Experts of a small language model.
Size: 10 layers, width 128, vocabulary 8192, 12.6M parameters.
Below are experts of layer 3 (counted from 0) of a mixture-of-experts language model. Rows are named router (the router's row for the expert), gate (a neuron's input weights, with its number), up (a neuron's input weights, with its number) and show model dimensions 0-127. Each number is 128 + 24 x the weight over its row's rms, rounded and kept within 0 to 255. Numbers have three digits each.
Before each expert's rows: a language model's description of what the expert responds to. This comes from a sample of Wikipedia text that the model never trained on.

# expert 22
Description: Non-ASCII bytes, foreign script. Byte pieces of accented letters and non-Latin scripts in names and glosses, such as Thúy Hạnh, Nûpel, Arabic غ, IPA ɒ.
router:045138107151126142143119105154135131125162118120101135132130110112098111127155158126164133141128165175110139168106134092120114130104122140130134151130140105139132110132182112154144111101080112139102095139126132095171126130116141102120110137094179112129125133127136118182163140162118164134085147112161136107118095129111070138120137114100154154152141122184074146129172122142137112106127
gate0:168136153151157135128138105165108089135141148147126124123136144119103173161117134137085107138131115136158166126149172145092085137148129119142121165133138134135151110110150095157158153153127142172169114158110123131155108142072146120119084141141134140142101170126135150119163175132101135169104151136133118112166164059122167128134099108172151140130145158100131139121165126147139157111143
up0:114128145129087115155111112100167187129139144147106149134103104126119159146109144105195148144124095113114100167102145137117132130151139145081119112109139117120138101174121101105111098098164094112134088077129112146093117102154109145123130113118152145108134128068149125130181100133147158149141130112156122112114114157104144089126178151125141109134148117109103119125124176163079140132117
gate1:118156117132132142134117157082121160125166127130156097203090145087136130152128149196096113178107102098147113108122095102102127117165102135101134111152132200151123163135167167128108138157146139135133129100107095104125097124150154104131110134145131133121105114136123113135146137124100164119151138141146161128153169084141154118133100146141121115157132154155115161125089121157139136115132
up1:164119098123121102109118127165121119122131106125112128126105140140140137094109139117183128131133103135116146123074127118131168119131112101171133121140128115098074141160106106119130126102164120132088110121103109134126150180147104125084144155150122145135105166075116108108184151176158139148138120087161154118143140178146086152115121152112142099103171126113114154101098157097147123168102
gate2:080115107148155117112125119139113124150124148153130086148153150139115140139156160147120091105131114099109165138123139117104161154135108131145150128138160098086148122112128121107213161096132124153090154164156113178188143142121118116111120147115116112176161140171126130135093156129088133106131119132144129160126157152138182141107106134082133122139117117133151098099152099132135160149099
up2:084100150134165125084095149135124146149147125097118081143096133125140140156092110086068123116103148130132096098087150151118120149133167137160131126099156125125145127148119118106157119108116129109129123115099126114118167077167140145090126151139158113166108162128128111149136097121099099101151107095150085150135128083124155119117164134110140165111150143156137156105103087148107150114082
gate3:119072140093106109089142148165106100099165135141139101130092131137118143111131111159085133171171128119132135106156156137152134095099116155133084127145141143123156133170125161117116119125121123084121120149120099131126124116156126129141093153135132159153157152145156118133140183101108065083149122132115088119165155145130150121104116134106116114130192110077133155124138113139096119090151
up3:154110096100125126117154111128135149126111144139117129123089125156145116147140102110124081120116104130111110128141105101120085136131085120150132149121146159157154151144148105137152172147149120124157165131142121116145125142128102133072145109093116064144106124145161180087061122082151132135088102187122137141141162086142108149106090112169103140125092133100124159135124115121114128148155
gate4:106148151135091131160140126150175154135128143142113121142110125120111126133119088132131169097146117139117170091156152116153098120111103144158116156100099110145112156170155162119125107175178102128132101119110166120145124115133122085154172113129110176121099124117165144131091107129152145158144135082129137099178121151081153143092130121096119114174135128173140140129123155102114159092112
up4:103125148108097108158126129139152152101164179143128135129116117123210152132128160133128121136126127157141129136130141108165114128103136089103166129138135075158146121097083094121152088149120098130148132151161095102151124130096102157158141137138146097116155178143118118104136171114146134100133120147168149098107098144137164174155134149137168098126160103152099139145126133138080138145130
gate5:140116163117118097082083097144149140180160123145142088147121113119184123107125127119114118134133147151152149126137115136125202109148172147140121100107132146131094123130119089150131132089097063146108114163115107168113153108129132109152108162145112128136161121151170116151114116157148127151120145145127140144137158096141128113129124173133123089159159109110183102114156129111137164108154
up5:108170134131154140117113118140129101158102137136139150136111174154140137125124108110120088144087159145118147130099128116089133120124102124120110110117195168120112169163134096149170107111121104154094080150150087106117153127124135157173152116132123134122102134122191122115106134162133147179139128113146126101134131142121157110114160137089109155072171149109151158086122135133163125109154
gate6:078097135119120088121113112142079059097172115143103125146109124111112106122131133160111118099147099116126129101182122135089110104131123105128123139082120143147109136151127110143125125141105140156116130131100098176092129110104101110124170099106115134135163168141113141132150104171098092110107119115120116130137108062132141139124086125139162130106100143152123100150133125131132205127149
up6:153152129140110130137163137153174107123136172140107123081148122136142128100154144145134120119148159128146151097100132140149124103109141124104090136109135128096152138139166142127153171136110151130207153154110077187155076142098132148104154092109147116138091120162100153100137137150126154085110140154125128142140166142155130150188139107140100114171105138150114106112113122136143123119133
gate7:124134117143147129167152096107116121147154118133136098167149131138112123151152118162168130128108176149092148097164166128130158093139127087120110149111130152110121108131094161153148149121075092133139130112152107136121153146135144088102059124120122116157131105142146140091145151179082136127142147119139155105117095186102123097140148122098089127115148148087168121147123122091156138145141
up7:139099137172123144163130114160141154114123123097160138155186121127122152163164192123147160124130166100154092168137096136154115111117129128161102147079129160103167116131098150117118127192085170125151131148153087147113132135133134107119105129132096127140122145102143097139118161138109129162115119147115095127162089152123149093079126135100101122097135118125090104124131128119121133095122
gate8:112103065112087113112155066131131090142172122111140134112106130121117193151119153167126082123140123088146135140135139126108107179136133127116137117124152171145141124106100153140155164133106137138143133140119088118115194138139101120156124129094104148167111135116117152100108121150102158131086119140105103120095104143188122142106123124118118100140163145087140114152109134121099112140156
up8:073139112120109163100133121114066116088140135162099104122125117126130120132165107150143141187158158146114117130109075119134112109109122113118170103134186117199114131132172132149158098164111140145157104072105161152097124125138119114162159132102090127110138131120133138116167100129120108122114115124100128134155139161115128126114131107116128110145106114091110100108135131127070125139100
gate9:122118128121118129108129112115096114090105154182151134146108109107110146121176125124168156128102075141175141144096105171170116138101097131112138132154119126114120152111162114125163162112107182143132181149146109124155154159129126129084142154068136108140163164147152135126120098104164076125134119130140121105138145172148125097128118129104143123139129139123109121150149070096138153146123
up9:102090146172127167148089124116170108131119111195154116157108169117142135134083162149150116173115149140119122121138163146177120134118147130117173110122126137132103138180133134116116147159087066114152143115096151112134161130133108115111106095120170169113077159101125105126123117118121154116092121138130103147128092136135133115130059160134125138127102110125135104143140151131134132143107
gate10:096110126112124058155089197139139130156115129193133131104117152168170121151148111114075154112077097112132108138113130105134132117130126152112148154094084133121168132112119110169137117133133134169104128143078113117164128141110076115143150107143143106107132126148135142131115087110120154139147105113098091091117136135091124133118142144105151122105113159129102134126156107119096130092127
up10:151088124137140147101131135158059126128135127080172160111108106123100133123124111124110116104112138132077102194133118105154161148144114103075132115139133153124130127121115139150079140143133126142105167138133087118111156137136131083171121150099107137130115126137177142117153123095074182156131111140108143097135137164135115143147115128136165133132114126098128137119172118159124069142146
gate11:112116141143111147173114124135107116135165120157146119133145121136136144200164132127136090109117113140134136096091182131131128100115088153108135122130132150141159111114122107106139079111176125166176134098112172125155133153107104117138127127184093137182125109168112114145139146090165106120153112130109150157131111104104162142117144141139165091148138120112114106169126117113082131128084
up11:132130136101110100145111094150139126074128172154102173133140166117153137121122137124147106178118157102124109137178125148156094153116121139196133116180101113110126124124105127118106120139117106114123155082079087136144141141096140146130105100126080104144148123129119156124147120106128098167099134096155096156160162140120109126176146115163110100106129114114133175163137126137100135120150
gate12:116117105145130169121147106101131124163157153125127166081081179133151100153125157121114137123174101124129116087096080115117127111146141134132100118098124135095080190132114165133120143150122121102171128111132137115145102124141135110124151170109151118140132195146140125123133134136117127149109125126104100073113095146111156188146168140105181118128160120099139156126114127140135118156133
up12:187100160141126176124177132151130068083169125127139139116151122132161130164115122128089125121167075138162125114162147098121116143150095133161151104105144103133135122135114143127119134150116147089126087140105061129123176103129156158082113115124137128122103111151134101163126157098112155158132156124114102145128128141097174103106144120124148129183133117124117144102123136122113106131133
gate13:115171182141155109119131140153112154140108161164107089169104148143098104078108099134143111133122140099097129145121143104136162102145102099152113159138103177142133140099182095134116106127093080107110107124155148138113137169122130107110143132143133160160122116104135145089125119119095161145096139117143128065165109114123155096096117100155118136149169120123114148130118141110169141125103
up13:149104095147105152147128126095143090119104160112143130135126123045177153152147093118125089148140131144132118119119153175119124117108111153137134074157105133103129165160152110116146131128140151111107135133115144163131149111106143127130125119133134140104101124146117114146129166166101151132139133103085130135123102178128152117068161180102135113166102148126087115159122160142099080150120
gate14:146150160176140128180149131088091127126169096149150105161138111144140167083127086147106099131149111141112142125176108120147129109148115141141104147081135153124140174127091156098108122133126099181123110112123132105157135150112130128161110121140145117110115119139090159112106168141112104136114099094158150104142130120141114115147065118110072105098131151130121153115158085116136094149125
up14:165113090141131119102102114168116102113147127180126200126149158103146114155100110150120135121064140203142172122110142109120117146106142098115114144159076087110154125169155138132097139132141144117139127115118121158134143139147098151131134092143096117140111133132138146102127130133121125129144165143101136079116141158122163135110112113116134136065126125118129146122112114100175118144173
gate15:135163114078088125172124142160093111131166136123159112117146129112137103090130159086079118108153093159125145141144140102154149165139148125090146132130114136158128156120155087135124086104091133187108113088120116170110138118134143092159144172121104129152150126097141164126144139115093111110128132116110132141088147130143107132066128128135167118099099134119104121121128140139130114185108
up15:120124130106113176090092095096122149121106100094124167133167133121101118093133133112131179118124089112116144117127146130139063144107130162171091139091101173113135146125135112143124121115128122106093138133062164169128136170167158108134111091142124098107127153124173177132105136135124110155121132135161148111169146137098132109162155109149105118144090119148108129128142113159148132121118
gate16:148112169104126119086127123134155088138118155144172121164121105130126104148129138170086109143087133132115169112119101171099175121124148115153125145094173122115114131138121124131083172144098133126084137069100137104145139142154133161129154129139143157094135120128119133145152154138154096117060089145091135132138120134129124099156106169138125185130131114097126140134102090141135107101110
up16:140159133095070161104088092124166092134134092151121140132138126114089136138128145130117134118130128102119115151112130096119118089110072139147135105128137154154162160083136131130152109122183122059143105114047131125112105092166091117151150122134103160110114143102139119137133125130136115107152136095105179114129156109136085119104129115112104109129120130159148131135112106102141143112163
gate17:094115156142113123086123178165178131120072147111106114140098119172131092171136130152153142121127115116122110119096144141131122138108169164167114175116115157127084087109162135162147130102154098129153150145162104102151063138129106118096161113159096149180157160119138124121111165131124104124130122103160133138114149115147132133141121169160105129120139138102128124147121115128127128112089
up17:118160126154163135137107159157097080142148129133121141141102145105144149117108163173121149133136150137129144115129122133150113156129149147136118154114086135116126124108106098109161126117094096108121110096111137148123113135182130149144122154135135116156092116132136117077140144115057140095132144109130138128089141117111133086141131106122119134091061163119127134202078152146187119149159
gate18:127109126120104142153137128101085149122103172161116149083127099134095120156133164105132113171168138097121118116152187165117112141146120154150109101127146149114139172153129148102136145103118108118144089186080150132119154137112126121120139132136083155133137142116092142150136140093096134153103170180147135134086115093119149156110105143109124056154129144137149151126142145125112143130106
up18:125128148153122137143133152100100084104129157091137086099174142099091124128132139138126143141104096155172093147128158147126111148122142154075091146158092118165117121117152088103141108117099190106122145126138122172147162111120120107124163136125119111127129101114093147133116134163137124121092168127145168147150136136109137141119117125104184139089166129129159123157100134186107134157146
gate19:123106103150159115106125114120097161103119149131104128116086158117108185146120135113139105153141122142148155161114184090142102128079088120192141125099164123086095093152134091132139147132092135106109120109153076125127143168125143134084121120117157134109103123145128115122131163135118110154149121146115143169137116123103146110153175150160109141128111130146117109115141105076090142112085
up19:127092115093106132140129169121167118140126131132126123119155141109183129094141122107121086155136115088147091127134112123147096135108104091158099085151120110113186108128143149102160099089109130139106133126112104131135110170146135116094150124149099130127130150143107108106095142135114125088153093163156137148118140152167086150110104134165127120143116132100119138052162185139123125106096
gate20:096093152130124132129160133175086124158176181142138150097158150117124113112147144139125155165155122146068169126108163145087116107152139159118118148142123141117157105136152127145144111138123137077191140138149136147165108129148159097129140088101129135185146122097125079104097121121147067149098107154131144122127129125128133122119112135116104111141105150118120145105123144097090141138106
up20:098112130114167102137111090146103138156156111117139105136182136106130080119136140131140081116139124124130162135112092098150150123155142083105138085086141161101214119104155095082095159109133106152119150112078171130134119129133111139133136130115137137156113128120118134117129104106112122159145098143158120145171106074115138110137127133114121164137133148087126121117125114111152076134148
gate21:138106097159157130119134135165065125120179150127103150165137120157103127135104132135138119136138151111166104136136125181097153111213133107146132087131097127074136136121122147122133125123140141105121131102097111112115154123113187100116127157108088131141161063153185142156125127130132145133107104145137122099132142139135095096127155109111168125106141142110124136135138126135116123167088
up21:112143135124183138146094159162117114151164131145165120114120189084131117125096160116118106141128165129133105160122117152106091124153166152126157118102112114127113146138109147142152164121126137092074119131121131089111084132144127139166117095137158103157128132113181115150129118083138094093102134140103121155128135188124117128140113145112138122151129137156182140101097125141176104088138
gate22:120142120153194156100090095118122107166119122138089119118133161129085151150152156156149148148090139131140070135125096112102133141140140146161157133121102162113128136142107142137131078150141126132163124143134079138114136153131111142114138129133160128179115121121130128142104089147105144157107140124136123141083161146117156115060149135152150148075067133103110123139115167129124168122125
up22:143129111110153080118140158162126134129156130146140147104110118110150175121120154130099139175093151136089124082065140097172130112109076105115132109160141121138104137110082135157118115143115115114094149146139124150142091114128127104122114152134133121144160129127142090128119103162143117126109105168095138145121084166142089176117142132161142143178115107159125083081133146149106145153140
gate23:082126111103185130071095146127139123112155109110140131154134170106116128093119154120130112141100114116120143154102108128157117142128164150115131148131118151165101156138127163089152121111140093127068130091164129153162113105095161161149106118124094126100141110065124120135094146139149146117102170181138134136191144118110161134089119103146129135141127145120151152152112128130153129128153
up23:144130137161153099130088121128173189150147140076182122176107132118122102173104169120124122102100134113113134122142090157159146136112116151104093115097134116136142122106167129104133122114122127103123162113178107096131097144116141148138099131108087107137080145183157131145171147119134150177139126162161102125099149139133162149133142145114117143177130157105118127108143118114117142126141
gate24:130104130154148142128152145157149147075136124117094104104144128123132112130071164123164097144109147171103137108105074141102145129118138151157139110106150130133175127129090135094136115149121122119135103164100090109109129086144106121087124127148103116143132120123113168105154154109087152126129116154101087114101146139140135109091158139102084120160118148153113117111193099090121181116132
up24:116110176099126131134120124126138132124099134115122102177156119121116141112138144148122106123128153152102118102115099116162139130139139111097120129093148086136098107128140103125139074112073128111158093110137145159117075109103120114160121096073123150120127120113120138131116105110169152159148078150104176129176137114120162117144126153104148170116188111144128117066155133113099094144150
gate25:128151129145144135123104144093127116121110148120128138137166122113150124169137120095118153135129128137129118114071115112147133146140116143099122099198200104114146123133136123151134135109115144104119145105082146102145152116152154088109104115138107064157118189123151133148112141126132126109157090096092090163171135138149160145098116091116116139126128096128129083132113066086127143137124
up25:113174164113095135188122129122120109134172081145107160114169095095084117149130121166109182136124166108122172120158137108131131124140133134094162143153129092107110133122092135149145152093152127151147062117182124127130135147130134107093155130121117130113155108147159124110097161139139133109146105100119080131103101125133119123118159134162158079117138146126155115109136125146091149133119
gate26:188125081118093121125126129119146152137090113119119112122118087117062142152156150101137129125128181140139119106125093141068156110086162128157126174126125142137120109152132156128116161120120145131126140089094156138164129166098120120150149131140134133138162115141135138124126086131162136119111110126139103175149164124148169123142142141144090127121142131117143089176168070111106092134139
up26:161135121133143165119119088172130096136125112096078113141135119101156143118128123089156131113092160159167098095128156136135141162108145125100137123094123135150084175158084135156138110129129168134083138149066119142157140138124154143147114138133120134134110136116125146175115155125137124133100135130127113174149131173150130124137122175161078136129102151113140073114075097114131121126106
gate27:124080115122145132081111088110086133128119175098154148128107163169077138108192146150128135156130161135141093121166169171131131108146135160114155135129118106112126128117146117135136123135117121118156123140132073099102130144130108122123115171117091127123107106151126104180116138128105115159136123147135153126133111171153128132156127181126156110125142110121102098149113055157130127125085
up27:130109156119132174132099131129134098152107156120114123153099134128156154128093108107106150143143140139094125163131130153170112127132135171128105161118092151122099142176173142084109132118098107121097141136138109122111123141145150165100123114136135137087133149156104139162201123096141159119153140125118120125143134144146114047109126102122104135084148141160157120114152190089117109110145
gate28:094115141158137119150125091175099175141119115107143124110136114121085121117080150109144124124086115126074101154115075165128147133119141160083113141136160080144105128155097200159101157174122147109172115126103181103092104107152137121117128108127152073129135127158139139122132134108122113159096137133114147104126128157137135148129176113156128116095110134118121134141119136145143134136114
up28:145147144124141187129153147106150131124145106111112135114125130118104153174121141169087134144118144123134158129119166116106105101104096135134115138180101150159152095132151091131102126151138127138107099130133174118133127088130081143149112070105116168113169135134148142130086101136094047140141166147164143123112122091105110152165125146093144131131125152110113083100142111137123122115109
gate29:155149094120156105095102144124120117147084148126105186127122108182095160192128098106124121114171132142114153139146146124131098132128114138179111101130165127142157146079170124119154093146134137121147151155136138146112140086120152104118117094119123092143158118097137094118137112112106127136125117152104110122160094156095114147140117114143092119079125156155084142162148122129114141086095
up29:170104151151119159120120091140100101132110124165097114102089157145093179113105131128132124116132133132061130120140136118093158121104073165125122138153131114100127117128163140127106123131118082166105122164148149172145096125122102110118138162129159136108145108172150144104104102129090115112116131101134120086063130133126160121116084120071134131116123162155144136130104114152143111097126
gate30:145096126059128159166157124121087173117130136120190118133124122112092108125149152129155147176094113134126102150129133153117117131133150118176144147150134107099147145140111107137118098134124080121131119149125127154117129142154120108145100176098148112130106145074089125155151118098131148101194140150097100139130154172122082158120132156111138135136120113122152110092119117177128159131129
up30:197135101112151106168180126122118160087113133151141130097147132134124111168151097142120160131110101126133148167136124099075146143147125142130116122145105148141128175099107135134148201105114150179133120092123124121082101116143156108090122109145142120124155088171139167152141145099138160128116114114105091103156172115101129145109102093150138139122155111089115129127129128131119115115143
gate31:104146111171114162119074132154153116109085154109152111122099123102163120109135134131107106127136117106110108130136124132114165082137084111108108117147130138163105151113184164099123133127106113120126141133111172105131113107145078136104100077157105130131114112100156136129119083089092173169141181106084113134138152121117144135089123124089126123152128150113120121109107178136142136108093
up31:091100164123156116132171120117109125082157121135090125142121145160133139119105113133103123145149083159171144128093100158118162149134123111130140053145111126145125127104177117132157100108121149083143098101131156130138075114123122151117119141104172147149158098130126161118121135120116135178082173136145136158128120076110142121102122091146167125124167152135119111095105117121098117121139